From a checkpoint of a small mixture-of-experts model trained on Wikipedia: 8 picks a token, a variant of Muon for the experts.
Below are experts of layer 2 (counted from 0) of a mixture-of-experts language model. Rows are named router (the router's row for the expert), down (a neuron's output weights, with its number) and show model dimensions 0-159. Each number is 128 + 32 x the weight over its row's rms, rounded and kept within 0 to 255. Numbers have three digits each.
Before each expert's rows: "comes before" lists some tokens at least twice as common just after its tokens as in all text. This comes from a sample of Wikipedia text that the model never trained on. Tokens count by the router's weight.

# expert 87
comes before: "1", "2", "0", "3", "4", "5"
router:112134137133083112162100176084137116149117138167067156149183078078150091127110186086154105158123101153077088130126184139138088089113149124150128142087170155138112181178108115160068139070179125161159130072168140138171092088179148154165128086170109094089175147084092074091117123102128133185114115107101105119112132148141106180108096106105158168150150130085065139171163123112098154095193151120142157081115155169175104113087109122188158156119098054152105131139112114137127094167149172
down0:124175110092105136172195134175120146083139147120098127122169176138170129107141096154153122117143117091123086081129072090140151138092181185133140103082155174182150104148083114103204140153149155132142130061126127151099120124163176102119171114130081160095157130155114175101096073113099117116137156168092101056105120119060122091099125118134136112131125167145093132157092154111128074153148228115131158137126149085146179123154154108111100130145139116112211105020164115114134155100102101
down1:149166100143149133143148166114089134133195130193152137126137162128125133116133111128128087161082075158153113104076175016114186107153114100065127152058097145063132140076131134097132137105145193130104182158143119137129059141181096127137107092098102148131109097110124131118074135152136148108164182123184150150126112101162108129150163147184193106088078125166100175149101128117090124178116095127099138131102145071096143148155114165102150108174086167154124158087073082140135108184161127
down2:109138082111131165156114135173176115046124113064133171125158144159103157105158120150083110136156161119130157206160147090144107156126092119121095185171139121177129147179167126144134162106140092151100111178166132086110111182056164164133199194132097114150105108144133169170126076112108174114104092112105077088147139098143088080134136115141143136164127163087156073127120143159061167172115102115146084087143118159135167137111131099168113156089109075059163119105122118116123118065084078
down3:121142183085147103096063163132133150087141174096110117130170090119083108105122158144147182136128155161132138097159166196132148137117113132212131117176126166157138131096062151125122154121093138179079074124092112138164119073132084143110086096136094128173160210112107102115167115120138093164119112133127092140122126162090149081083151148168101177107181100120082141120186086121130167128096127149067096184170092054139144208132176143090114084158177112160116133099117106082126146121116130
down4:136149163110099161111147097160130132127154132062108079138162141151126135149046114141050146117175101114173167160121133113149114129161161150176140186063170140124099123146119082148208143156108173186126108123080111128135126120136154091150114132136125015146125119109071104170138085114122160110132083094176124078171155148122066121177118079119148160130093096102149131167147075113123159091124187128183128095095148106124122167113181121178159053095125167133154081145122118135089151099112125
down5:139123135164152156159119038139157132114134154138136110114081151173125141142151124137160117151103113106105145078107135112124116090177088134176112142142166132108133126116087102069144135124147100182120184126100122208094112067094186108156146135138126136145167061202198105113089084105092164139145180095095124112107089084071159173143170153133124119136096141156198123152147100099116100135111114133156127069082137176113138146118173075187149132116030182111137095198091137118100124133111112
down6:166130150104149136088176077122150124124072127134135115135169150124135164130134217181141130102128130131113143089165086171114117090144143167035121212146170153111149156128111135059169087200110085089099112167126129131097097118128092089083134143108171081122133157100131155126147148104166142091094140186190167143198140143142176118084149111166119129107094126147114151134134119140141093131120115101165182095167080113140084102085085089131196082065114086135143090159137108129115175130081104
down7:108164094150121127145117212156143146104163184149151126092102141069173109134121114075147123055141074187134119152107133190123111132167105128078178139068101142161108174127159150106075108113102187051079118070083100174076150112108110122133088164162137150141124157117120103105116159216144096118165054178106173161148082140160133125134168143155133063144097136109117112129151138172147138096152095114179129176111150133164160138119065119136147084117150150120113073127111086139153132140135110
down8:103123157107128119095149121114157177146179173165062086094139153115165138173151081074103132062104166146085087110122177136149074147106190120096108111152172106091101148110132102129114100090118156149110119158159077059112135109186080149099114125100101094149123124136152131137121163150103165175197158055146081144110087073126145184129145129132134089145167093097160100151177135149115087159157124192166182158195148138113136084135130116122166090066204105114174112142123124110103091147114120
down9:190099082095122149119117170097185170122069107144120127101051109183143170124082158183145116119119080127146157147148137130147116128112117042069140136126120145124164126145097094134148140102136146163166170182121130097073210094062187100136136133138118130132154174107116140190179093152091095162163136103103098127139115148070051138075142110154167115144166165097114141119112123169129149108180083089160104139153122117173182087154118108144092164116141066116074130105126131159132084155150091
down10:134144155142168113095172127136108085133148116122126122187134098031129105105119149120145156164116157150132174162102114164074165159169114109113135130111119125090119105086097104181098144153073144156098129197125106144118133099105150138189134093089130110115092131126145135088126146177122181095181083089155157162176167112122121109103115171152120158164129161119122144112129189136110090100139145152158090141213183074080100165128144162049130115104131107074030150094078135151086132103084190
down11:180122138119138076137131115183098149145143133123194134141096106148068158147097157113147138081125094145136135111103170113120173127082149077134167103096137145132079115120210110079089149180133086136093154136153131066163119042111084183178158114131079123100128143152139174138074131145117126136177107124098146122076101117160118103121085163183100196181130110162148077112157151155120157138106121149049094111185086149114136141169151115109080138174078115186118145121104165120202090132118113
down12:155076141089122124106079136119121105175110100156060173178092167072139146099150056084152137194124116157147150127150173123099167090125131059170138191138080127118139137100092182171158127126062139120183132147133094122164139133115105097128127098162179144148157144085142121108197108162190127069108069127076126140136161202120129114112133132112148138129129134142103099130078123101135080082123093162149107107074050151136098105085124137153189120145135122134122141110115167166124204143150174
down13:155174105119126123154121143163147102080148112130096125088131144129137072114143155096101121102133121096192171146133100149156116108134148187155167097112120146162102125127108147093146192052135147143125147090189126136167136171119198112119073101085074128112107111166092174150114151151075159135138098111098118094109094162146098141124084153143151088131144167115135170154173128082078123150068095122156116097135159118172095047121092149136164184101154110095110198061130179181186086053155150
down14:129100067093126174129090103109194089122141163134152111160135134092092138178165144072107123102143133104070157138056117119116118135122144124086140112077153105160116167126126177070182143137146156141078053066113146155153134180179082123133100126161172155128182103142136087176172115080118076143119091087166132113129102123179111079083117162125129141117190118165154096158066162134104119134146169110160098120115128169168075108143141118155101153114125163147053126142183121160127124138215160
down15:125102105124142100088140129132133084133092179128155129142183116117152069149067122186192089101181133144057038153142084126208164115144120100140163112118193141085161114173160127162121106143110107147162146148109105193130071114112138080114122092127152118088136109163126119105110122142113209108099177160145144146152116117133157097140112051144118114110205189120061135141128080078116163177127105104108142100100144129175139110174095112187109140124131052147157145113110100127118124164131141
down16:103175156126157156151141133099116149114111109151126160128080140126163100148098144081116136104161091163142177155086124135177192127095091155188121122096117190132079143105130096115140116076104156114149102079169156096083167087055107175114144132205118144141147203069135148125087122141132118109102169103062121054158201104133096143110125124087077050119164118113145156115092165134175137117131182111089125141128114117187091138146133133181113139162167115101135098127100087124135195134092184
down17:140108064105094103160161223136095152141199080146160134139127151106158110145101154152094113129109106099152162127121158096103101119232066162115159169177154085094129155080130146149051071149152113143132171124129129124098187076099099168080130081123123145147113165097142118123164083124133149155111132184120091096121140117169179089165163108104124125139096123177145175122087181119066126179125125117122127097148106166150069175112137137098131153117147144107083162124079150108125143112065085
down18:110121175172104083124139147126090128122115108105131117113115133123094101173156104108139100145199128148058130107052135160185131142088139187142212132132106066131175140126137095176094102141113182147153147127115128138150163087115166122080140153122106072053150165153085163219092136136164103108147155098184150128112131131090148091166073103167130069198170097093102180140070100137132152137137107139147182113085098118146163085078120095122124150094122155127145173127167083114127109164129111
down19:136140167098088055110178103156177136093133108160126100076092083129130115130189141107159112190140162100129190191138126127124120146161067145104151134135135162170128120121103105100100111124126147136144123123137085174109115149172134164120076138134117113129099168132137113091098137058193104111132133158098080202127091146156141117113154105090196124192167109129109183106106152129170050096154159147111057110146098141086162123165139148167073132182123115109130163132097174097086066151059112
down20:079085159101175080223128142119164162108123179106099141148151134137106072079150127134149145044136167104095105122173098093111171090109124146159152167090152130154163176182132096121143089192126133092151100102103144125116083194129103152093088112141152122161153109096112101177129082185064117145100181129091127091136136114142175132069187143120113130150138104110155138097187119100192146122124187140078133151129199106117111074124124148099111142055097138105095119119098141174137154135140124
down21:119062111102121157103135113066125160127153140087089135160215132140136102121162150109126078154126179150146067132101157143112096164125132129138133122184153136111159092143133148135065110106101111118138119157153198076179113153118089169086180136084136135146144101165166122157139110122076109116135162196160103094119055121146138129152073145158125130166127141090156189213073145061151115164129116125078123170117122139070168087114170105084088084085103098145132088150183164159095111148124153
down22:123165096156124117115124096135058155128092175115193114171112168110152163141081113139134104150106097144171127139061097169156134082130108075179089097163052102126153109083141140133198093189145141122099108162125145169111097117135151127143148126080149174131106116119164129133154160150173107118134144068107165113076155112156184194135104147059115113120090122129164069109099156075069133139179126118109130105106122153142191161088117134139105114202113150156141076109190131178133101080080149
down23:122068163147138129138153159098101202154086134132149145115046114116167186105076204114078075139115117149100168119118158163131068143067085133169073128133110093114150109151148126172096178097098088167127134147178104127150114143144142125138131082131109108132117156116117096106131140157159142185118095150110147134030119102163138111158096061111116083126167126142148102143117111110131155071070122216124134148167150178116103157145096131139092163126086111120140090101176110136209141155178112
down24:039126111171079101090075085112157163152133138120131144129102154152164149133137101183143061062126173118123160085130150085149164154139089093153137119126147165111091141164118053133078177124161101113159113074075166077090194128139117142157074120147189162134125086106159128148111126053101094131177125144137152120081140183168156146173158097174106184135123102136119137149146161166147080150152104096096155131088120116153091156141108139118159156078118118148156189074133153134129140061140111
down25:077178132053144099109152139173145085152082092118101098126070166158159089101130096171113122125109099163120167153106093093130138155084120136103150121134129133167141104113143179167102148138170139122135163106136143044109187112170178117127115136145113153144086154126090191146212089150186130114157122097193073102152117123108141073185052145087118141074143106124178210122145110134088105115124159098121097172097224128127150134092151136113147141119113119136127155131088147093095131109159092
down26:120126127137120135107069155111083089127154072154098122171096106163122180143131132177082138160155139101109135144102136132104144159095070150090201103160138100176131045137174107110109141143163131134146107094151158179116139113124122092150136120126134110122143065168101101139102216114158071076124097126190132184103093142115132195135165135129140124118115143101161130122204143147089106088104153131076168145086097125086135140197183096045115208143123107133118198155088118124141123138098095
down27:092073098120076122127127086092108047128102130159077105121119104113150117104107108113162184091153172116082100130131086153139145133092125117134132111210121153155198139102127139061132092101078111124093148193173139153164141116164081158180110166122141077192118103119150083132109078121083147184094094141144178106190078107139065199139148084117166088155162168125110146116126168152162115144191101109141107190116140115112091147142162119124138152154168114135172183184137108114116143133113131

# expert 115
comes before: "1", "2", "0", "3", "4", "5"
router:125129146119088100175098181124112121154120156150069152135198097087136098124140178086124129137121100147064088126150162158125089112125152093135143168104165146153083161151123155137067131081162119122174133082157139105152113089180147154156161091171101082063183161120093097102123131113099143200136090093080101136095141125124146179108088096143135122134117127087089145168167115133108170108208157099133152066126137198183083151097113129153148156150081051137114151149111121147152079164144196
down0:099143136111151159131091127080169164103211149157120078110133086093133097136137133193086128154161154151164141149119121151103130103160172180112146171088153138131094110123124090087110105115168155102070104136090156040144159112107089132160135141123127137160109062127142166201099116158122122068091133140095138189139167184187097152074158190135140148068185107156128124094133090104113084131115103141137104130112092179051141141150097130045167169159075145139113106155147129140151132119095124
down1:136114137124113185132174079161123067123125175098109090174052122137178140104132157100054173187115089123118136071170125104095157157129094171158202083146133121165104096125140124132121108160124104120109095134124169075060127097124127097215121138175127170157106122094148096092065138174125107087167152073091143130122086138078100145174139149167101118162114138173112151169098166175148158174113096144094108134156144101140167143132110100198107133117137155090167130149173114113082082148134104
down2:112124146131059102096101136169141167139109182122108128157111147150170144107183175157134093191114173041133155171095150149143156125071146127117084102127098152146144132170156119145107134134088103125133171153113051155060142134155088155172146169095099139167124089143151102142146128094098105167171125120135103142137110129060101162179152120170036084102093134101074141144171198146111124128076159124159120176156138063158170134067076094080142103090129083134120110097135156134154116120149130
down3:026171129124094106073146124156146137131119124102186148056139140183152180137072116135147147139214066130129121169120109155171119151150117139087119078170094121123090124163086155151134108100172120115131165149136163110169100144097167108126101134138151184082105090117126090147102141083169074122150158152124100057169099101158166140185108158144074143110120132151117149119113124151069107167116121148143096194122158117153100058123061119092135121102151176175055102115155123115155143133167128
down4:150060170142074124092160126084148135090100109104148091116090127166133117104098149140145082098135125078141132101105127134209145120111194086088170144089131142142170153114101148162162095070121166133139159110099146130129141190108093174095101149133124088100175113123143157133155177112158123116152174085209168118203143124092132077113089117172171153093161133071111142172170131108100081073132139129101076073165141155146116136064098110135200108121122157160196162094143112166122109108107142
down5:092102155102117123124093131135128110105177095147091165192110109175134166116152132202164121101095145173091079109159102211150211117122104102155151138130121089099111122166147091120080132091127174117127101065095116097087130107172114166125122089136149166184149117088107149112136086114167171105103066107169113065143154122107144192106122132171087120112189161142075124109123167139103103106188161112082127134142132190138087105130094177108148125083143126124071174091133162171181094166146136
down6:101070134160144083133141087094148170080110129136158138127142134092129091119186108121098108094117150112148119192151136109152152162146106127192127104139119176120089142141129131090126113109088122145113205174089125099127146116062132169099093146177125104155131122082130137090144169066105111101069131145113165162088155142255164113106144101099178186063153114152170100140136143140106151112095147099122110117152150143117102108131135148092012107170122143164180111102125161092126165159150155
down7:141155130144060110131123183072102218198153101119142156172130169126128090109131155194133122117126185128142134133079137204135132142115104124112118155121129082121124046119103117125132131135120093047147133151142083156130145103144114151059108139094119070123106163156136089133142121132190150128132083133111132124174113142147140058203126178132097159114124119057134081104149112112128131085203187106106115150117079200125107192123090138124148081105108111102155127106136100186111142127165159
down8:159128159110141147181115134156097154101112140054139121110107128097145122090116108119135162113147140160092147112121106121154111166066119142100122142153109204143166204110069151147122115128173169098060125120102150078094122132122090116202098068117128140086139155096110174153158128167120142141142144165118122117105092120146109074117150000091122157130170124060165114102163156088122120140075140124127194137148140155183129118096160202156087152157136116162163114153109121163075124144113104
down9:126149024151144139109148044119145105158123115169155089112131148156053158149095142103138152108135124068052132117091055133152131135165071156164077105171096138116150129088118107117122043098070164090119115149111182106146101124148121088149139172105163127104100151169145093144076111116096140163211155137150159095119125111159144108117152139141125147185132101172100170148111091129158173114121099166151199158108160124157133190144122132153144131141140140096105100109169094152128197140086107
down10:136084160172097132165110087161076114121150195167104129133082116157122110161079090131193091112099074086131091175156169139166124153155114164198170086123212148153087073142152076166157143162122144153148110160107099128117163087090177153120196102074124148106212102091134146145108145122121155116109149092097070075154114156130114135107163138143116090160153085114048134186124127107120109109105084130128132142123160123150186100135110128127103150075099168141151081149114134100074128137116149
down11:085125109067176154138172136124119176187108118126123107077099086112157122159140152181111130130161128167032096140110154123145136086110162084118107090140174109168087187084140116112102124081167131116165143136139068161151139135195140122121112088149106180102147155091149193121194125136095067144198067131143170122115187159134128097138068098113147081103152137101112213129077124143117131127133140101084146119112164150144085146112141146186109149084097142117129139104102091133130171156101065
down12:193072072090108101138121088090122114091133126159075158146151115111161184112140167140149103146082203118191124067165099164096143119162143141084131099122157137116185140076156142161149166116091116112154146144118128106133103113176127094153129147158089167161129167134197123101083116103096116145063118152124112101167155178123114166065100131119075161138065132131116115072170099186166155128146147086112175169147112103141102100076127146098112112147128088072179130145168102137117053171179139
down13:162092138145211112072123142122119150128108134094162120155098132140168091132151078097096166122134119106179129118163076147145110123151105131084086081111191169126155142099166098112116156095220120125129058106163097117158069157081110134088077152166127168129142171110160136107078178125117142199106057130160106109118133110140163181103088149134103112171130110122103090151123141130144106121081104140125157146141121162091193159173144093118165163086070110108154092237098120117112108113161133
down14:160143145175126116122149165165179112122113035054067081083149142152137215203157143168131115135152125143093157081096123086155148132159072102130107173123110158130120079169113110113158139156116135090167101119156123149123146125147150172052129126133114071104149162113115136155099054107087143152214146127073099133110070168078157103117112069161135129171133089116178131118162154130125127131127160088113153117088170112147161103140196131121149173110112119134065133101131128154142088130099114
down15:135080116141158143104154125143180111153125085142187147161126067155089221123112134142132158069155169123081126111053101099080067131171156176080183141082078116146125159052112179118152149128126128102113100077155164169139145059094157139112140136155112094130123118121113065110119123153145169113062116160153118109141093177140144218076124124072120130171161109192128139171125152082138135126128150138167148085097089136159122097128133174123107136096105129080146158162115166110166145116137126
down16:116118124085128128127114137144108097123118170110098117224080114147092145129097038120153133139152122206122187166140144148079157122134167151110138091121124143129143154164161151126050108141150127166049109149123083129174155104126147097225141114115147128119088128176130114139132139147123136114132049170126117168143133147118104131111044106147129187071154138207168099187126136175116153119106175138109073129174069103083117117132138076115082115108117128135174069148143108136147140097134099
down17:175101131147130159114136177148133109078103108106125173149087140128159065120150160141099125075124161115111175187137147165142163117040133145119103134173167079144110131116178144147175132094117077137085146150031148097094128114094146051171112118116136120160107105120143127097134182137123167110182164125161112177172120079101117060126091171168162179133152085215136092161153093083087083114084146128166139072125163119119118110169121145095112111114151132144184149135124099125103137085084112
down18:146153099118133150106124200116099171088150147151169090120102136146085200092188124088101105120150157130128048137082139149088177111154169073100153118115162138140087147107103130162142128108109137108153159110135113077113144092165181165143123106138122050160072126164083158170149113154040095123139130125190109155140116081128087140183148097153113125144131116171122116146100152129090131101128046149118167104124126226185134097090114152104107087142130113156152149063146183133175125122149099
down19:122166139146146137171136168214109176128109114145144144136142099129125168125127088139125118104119103195153117114080075093112085104149136098137093162109101095149142145125076170098095096126107122159140044157071100119154122113140136162098123104116071086128096112136167058156120119118199106127081080169118146156119117164090111117155122155097232071103145146125161140144152114114113099182167118096141226120099151154095185167153149098090147127076154146116126145172123120122105206105168096
down20:156066126165141144135182133122146119133164123182166145111156088135134112133071096106149119138094115124166164189155182120079086102135070095128130117193081138140159138125129134176115126169186160191090089127117109109091139173186117110147094159128111115089126119109170141121130193097091134175106146087041165177098111081108115105141097107132155149100166123109117111131111134128237104097101159156105104178116083106126109134088120126074070109163123110111183115082145149126090110199099147
down21:117146172150093071155116113152179133167121153117123055129148116170132093059096092178111137114112079161157178085164079137114115119129087117074161114148128121129101176155140130120153109128122152178194146165183041122139146090158097122054125100138125115196096186168167154154092133124098197112165116125167130168162121137074117115158174158157151080119100065127179081103119109071090124151115102131121114151099154133140081060132155096136147106125116148192115098117134177107111118142147151
down22:087110099096173112146125104153079084140098109122150169134119135135154093115070114089185102131083140103141175129138114082070118113168122148156062096225133146114131085149151177131040164102054133140131119129148159076115134172169109148088158098130118145116167066139110122069111144158164089097176155123153123135086203133143097175135125110176145130143159157103146177183065106121142143168131066169104140145098109145073128152163157157122159086143170158111121117110091102143132103180133145
down23:092142100124147136100208060124106160127153143178088169098135117108151101163131163139077125131098137163075060099134095096152156118093151131121123097129170069213140171136083088087127181142106127188145133121231106120094100139123119154158175071150128109135134170116123105094169126152152181167122124128096040118122136129164132177123137124092111170131087112142138112179129135136144173151152117162106049052114115118174126136160076069117104119131146114128114163158094141165130126090118149
down24:121148099142115143070160176114069089161050122126112157105122126115112151136120155144132134133136087151072105154103124097147129073134159052075082123162122091145113114125177054110170195146160165081104120130176132095096183160145118154137188092151118147136105170112150137084115070161101094195113144082170147149114139162105119157168124106112183134112131109078140150077137143149124120078141111099172181128136144096141207114103127160061117178110140113136144070115164104160174146107193105
down25:092148122088120049180180150125142108117168119150153097138160120151129119151056145048119108114181114113114206119124125118080192111145168103174109144148090188068127084110150131110195152142132175093154156193167114111124102102108119134101112072109116134115095092119099195112148156148153136139091086101067148105129124145114088156130185163172146109146139175085178093144085133123194126114127114197153102114183063111079121133124163103103112108101115130127124168175118100159150122138115089
down26:089082095129219134133171167156137167153120131129108110210089196125044124134154140079092106111130108156102166148107121181122135112117142081155139128093080100117132090200153184176092066103064146153152109095159121162121151113118180145115124148144165111140149133142160106148152109124170114108139140114148124139157095125133143144066111125044057117137153120132120039146129103138103140115133179108123159144076116141116118107100092099205174117163134172094069110100116117130116163164151161
down27:135113169127131159170126087178085147108125106128105069139174085168054114103101112126152172178090165065123155166162110180107156121170108095131079179132160133144192106170042140152132120119114109091095154101135153117165084145118145092163118124104101142129088105128147190083120219145120085187146131172093182092108122090135106115131118127162120178169098088105175087161123179095150121154101085097088090102102148121163129164127130120186067119077103149119108145143115131111161128156128168

# expert 50
comes before: "9", " |", "0", "8", "%", "6"
router:111117130149118084163113158083127132194123162144076156113125111069106086117131158065130114082081129150132121105131180148122119126094153102137148128100168075118112153158126130184081093093105112129161111060141145093103099107177136162167121080171112116074168149175101117058119141136050144181122108116072136107102158098118176153105125096095128141121134142113109147126137125137134164113156160119156186118108171193142116107061103129124131185148100026096144155136117193168125105163150216
down0:078107138137105106112183126112128135077134115121100146138092121102187178205120157105076167127152194132197132126135136146110088088168053142141172054170082131100142085134098119133185120123143160181064137103113108171111086082134140105097126160105101155112154102160156076119095133170163073082145160157148127071125085117109138125143161105152104081147145206191089102167111164169161134116131143142177110096110110095081131181097119094162138138109099137115146159194125111145155101109143137
down1:137142132110154112125091140102155118119148104119160134111114095107126101169119172119113134068085092151105210210131119138104129162129086192090133131189114161112037173149209087099092127125163143129096111105178167099131151113099115158166123171153161180135149106121161103145161151142159107133132118142110066108116185162093143170091150068150121072135110171147127100134074130091137080125112102112114129145123157108095078177086147185090131085099105172126110170172098171132139059157151073
down2:162119095154119144027163121118128110145131124127144198098129066142166131079163165139145091152138168099143158183116108178088111119126108121168072105185112119155163134123116118150106120130101095072140078148144133085118127143068115122104122196095067074146189164063148075126164131149101093105087152137118159151121127155122090102117163135098147087107132090144105139113117129124169094149178129164154174160130150068123137141085091151167117150094160115187134080060161121163113168151186195
down3:114068114109215182136091158099098102116110114097095121126120151121139129129139094165145094143173073159175171149182069161165104177142112102161096089130184062138123094171128129132098113166111151076085137155113182149081143072173094092111127126129111117105188094139152172178143071163136138144123161110175076127122184182122089158093093167162143170134173153095132122108156098180144146116097116097132084135116092164197085091141115110119097131130136119098103081086177150142162144116106088
down4:088130122161169165077070148161150138146125167133184095173103160110111155076156143139136156120106145081176141119151121145171145100172138090115112103158143158131128121166160064131153094091179151171121141132159122121106058223149205143102121175103141123155092133108144124103129124106091174118109097110076148146072138177127130111121130055130153109084108084125088151160182137088150104097134103093080141134172128124154110127205141093037179109061144102153081101099162130104116103123153113
down5:112133116165139069142192069146113116126098109163082061156097149189171141094138084148137062099146161138151106122113155112169101134107163130099129151070129120051136161179077094154134189061121138185083146144133115082113129138146118125154119167106103137108069144148056130115102152092136168079092163119098138128112160216154088093157134155089140181129118154139112145117143126159118119158151099103125193166153137152098164179163112120146077112141089181086175124087160096103109167110153137
down6:074175153112114120151112153048168210131119175169102122166112142167144144112134139114158118143140119160142153152104154157106154134128111182154098136139126116127166068143108162106094225082093088148076103073104093153129137152103093144100129118088179139146095128077176137183107096108100064158168108065129141183092085164085139116091131151134159119184180066087094118089144126155144147108086138159087097127107105121161136205144112114113135170082148091110095136150144097133112129172145174
down7:126159131209078135108165102109128170121197115099079129137110131080149102116125116108119153165142123115184135130138122094131162086068128157120105129120074141118135102143209100126138138184127108161141072163115106170202117070133109143058118082149169086097104174135131179146108061154146184107135093150146131154156055060132106070114137165130144120154123138171127092108186105101163124140102101115071096151140144169127125086099131176114133164118143157108157116093100134193163060134132176
down8:076104157117144093135115115137120104108143059109150119147168118065147103074125161134147080163176155054152146121169097092089166126099097153136091125117162133120124142131135145141142137093118113137145156172135118132155068091179117126147136073105186107137063084147152092204120113105117153138100145070133166127135117128136164135106150097231190122121183098099128161171124153136129131087174194164103158109129117067093142123147140083120146124172186148063104132143091084185153105091150067
down9:150113135176085138115123147116062167139146110132103077105163195143150141181104151091130142116089165140147113146099133143103117101134154091127169112114150090113099077122100114172062103174133162090156210141148153138104131142141164092098178182122159144138120061100116103139127130150158096137151137147129133123131112103151121069142097092197106125205088101203136107059085125154176124099110093200096137129114128113161126206139095090096143128108114147106162163089024113107149137159168110
down10:117147110107118081093122210080130083148141094088149142123075189105176135146131077103114139093110131079108124112160082137131114061126180193169143104099163168106105130114139166146124157109112124142127151155079077141100069148119115184154177147192171113117124154135195118051100112155091161094180120160121108151127129126094119128131109092057081101094161162165152138108184173121170176152137158133142117155165105127151211084124122140075103132171089175095090127127095154128140135132103134
down11:129143114181166108185096116131076154152117117156115129114150058116087137161176099172145174097172156123104105127126142128096120173121135122203126120141107109149160076120192148093140178089092157096126108099144167153150099159088068030093102136131138092136162100149157135175137085233080159094116158114147105130111166164106094138093115085116147113166100142097113076125158139116113111116100069110152110101092114163121141088155132166131155118137183119120200188135192143081107105114099141
down12:106091134113107173132123149092188139138206115160119210121132142146132122130130105073108154143109157116133125127146157120129145152101161111113123129126093074102122102161186111141085126160160099085093130123110022110176113187168170121023169158169113113126124138100159150115161155146116118127125157170091128093076145081076121158131112191138128179071179058164107141114168070118122112128170145113164127159168152119095136141110115172110097061130135141086139072156139095129113096135180095
down13:097125106133135178118158122161138149167140128186047095161099146169140145146126107122177075126102108156088157146193180096108131113112137161150113221082120082187175170114141143152129164137109170083170125140132099149170118120117107169157098156091134174128136132195129125139165102088128079135079128114108056139068140120186090138115114136128083116122110081135117100119105113148176096078106136161125094165149079083107118107103112088151101100186090149101169045084176108159176138127106137
down14:172130107080154120142108146154159167145141122099160133114091101090110140185125154054141175155113157091097047121126078102116131195111169127154189162117102153101112166113092088165110068054128094145147086110177092039162146120134131118155086133149105179169120133119131102115096167104092131098117121148090117127105103113147190138119140137122135180099158177157177157090125081101146165142129107099127151165183121133104190121094114149155167187112085166071138154144114126122087129202147088
down15:090145079140144165153134171140125119097057081073103118167145173172054093101169122166086168104122149124113111112174154118093102130115089188089086108122136092116112153116172074176164112111164205180125110091155118147119123143077178139083167131090120142122116135155113196134161146135169117166133080161120098154137125125121139109159114147109101162112116127125061170170139103116149087160102126089208118136182161049069094171107121107141076124148132128180146154120153142118108129093065141
down16:165120130102092117074121085138149130111151102156166088124110070128106153160109126116150090096120105129164159208120189093115130117118158137154159170132071141142150120106149136150137079122119153112164100094071100087126083188153121126186138090124125182089156158188086175127126092084149184174082133130199152127113126137130071165122155077159140083137127179109130078161128170183109136161142149139106140122084139074094188129170153120109085096133118131127121208125098122089125059154058092
down17:131118146100129135115114161156054157121094129177202179157147122109104145098178160146113081131112109161105122107162133085109156096096146097089154130104194149131077142051090183127116131131082171189136128144140178095129128093140137104093129144096089122106092139165105111196107070118137184178113145163155149080122157128094146128113121176069170180084160129206180065147118118115145170117102078119052139137154134112063113097103096117103135114141132143143153166105089116107164172157140100
down18:149149148155110180151117155128142116170156189112095150131113116126168149163076115154090165144120215145092105082181100130124095198120068180151122101106037084109094077142168120175133055123101099067114126145155117138095128096143100123101117128156111152154125130137164150158096156082187115100087113112143149159113239099143156160197141148154129097170110079135061081101096158111200124058127117144146132137138106131098113123120150128151131157116074110133111132144151098134118110111133118
down19:145141154134128098086121092169139113124157135114101144117108147106134174101133114152100147129129097124163132086130086147185111133162143169081115079121143153133148164064094143104173103113145119178041114143121100119098183194131103185083085163090137185160118154125127145122078130104147100135133090195159176072119129154093140127151141143101180116129172079024074164131114164072138176133129110102155154200120106159191120092146130119062142148176126070141124142145119100147180135073105132
down20:127184105119149079157227097147149131074118161111131110097171117150133133125123115140141086108110132111099151122099071134109114080231167090144119159124072124119103095145076130147141136138139156094098076090099158121090101137108105095126162181154137134141118104169083133102124059165143125120140116128069153144122161153018198170179121116141148033141086140100143167152146154153118087124153135171113120095161110154129119130168155135157102110132173143087169153117133161069165177142133118
down21:100128177121176125165170150115089128153090146123123138087062111207139188136173107074130148149165102090128141112105132094138192120148084141112110161224148097166139174112113176062063131131122152177155129099116101094110164116140099145117099126103112147090104103135145132169074138143127124100113106145079206165058116223168115174080109192083129144128095130124138127084156087112097110160131149114112071109152125115131110140149119117106144145170144148184157091104120136113138152095068124
down22:148156113128198107115089169080120124087104110130160074106153136081143113150159147123131088130142114120135165147120136117130162170147147098134121096145135153184133152110099125144120115102140100137087128102123077089090149149084140156159067088140096139133126152075164102164129135135158158113129137078087101122163144118180161114085121163180053097176136148228157111063123134137137100098140113159164027041124100097087138152114127172147127129200152176083174103194098145156100117148133178
down23:111062124090068161107116133146157097089177112154171117153084116108163098120115116054141115139150116117083120178080119152125076105174133090108151074126120122161157161130137122185116131143110149152112182146164145143147187052154089173149120069131124124144152134184100177104186189173102081128112129156111167139153136059076137112087095138115123153144136102111221130131089088111143116108080114094137089117099170136183118146084158093210106132147120111141126095162105162148166102145177141
down24:167160119113118145122113099095088197105119138118037119158119131143115141093109143128162185173115146142146143125089106109129152177124171134134159112148159100092089127103105091164115153160125092101146137148138118151131152122127152129178086149143117066094088209155096127139122119105111168070107181174071080169133133093133169120116150083112066127113158104151174100134068109203126124126102152128107121125148141135115214063127137110085146149076077144113200190105085178160071180148144120
down25:098134163143123121120139099156082075147129134111086165161159100122096169142137125116201099115136131169098135199141151110096094129156150108106130135113126157121117123188154134081171081060149113083186137149139091081074107139097106121133146115101116072115124104168143075101121162164139180163185147089191101135131158131122108135132136177132010095140137095085099155145193099120104130146120130167098111136058136191169059081133113117117185157144105095115141197144127115167145160142147106
down26:141096166081088140120106120102158107124162106145128109083206085105145107141097126143145174120084126143175072140171124096150149121197148139158139139190123131176149097079180148153145134163130145090134166121130147150094159142119166103155150113112108109102132093103115091172152084087157123091161092122131162115091126150095125130133137172160086108146170131121110124097156088176141133186140159150143186144048056018136165166148122134162104098153077105126125115114119151091039052108167133
down27:118169072148127120114089157154181135150151206097114131089156110139132155140109150114161126143169079090078115142110131089138162100161158116140105113083133152095102162091118116135196118151108104149103140119152128089206176117116192088153132132141109163152111109096124066082093164156148136116185097140168175107118105021117158126131125124133212109109135055105104094104133126125099101125141152163182124132090162100089189131165171080075117105195122144153142138144157147136078110124108062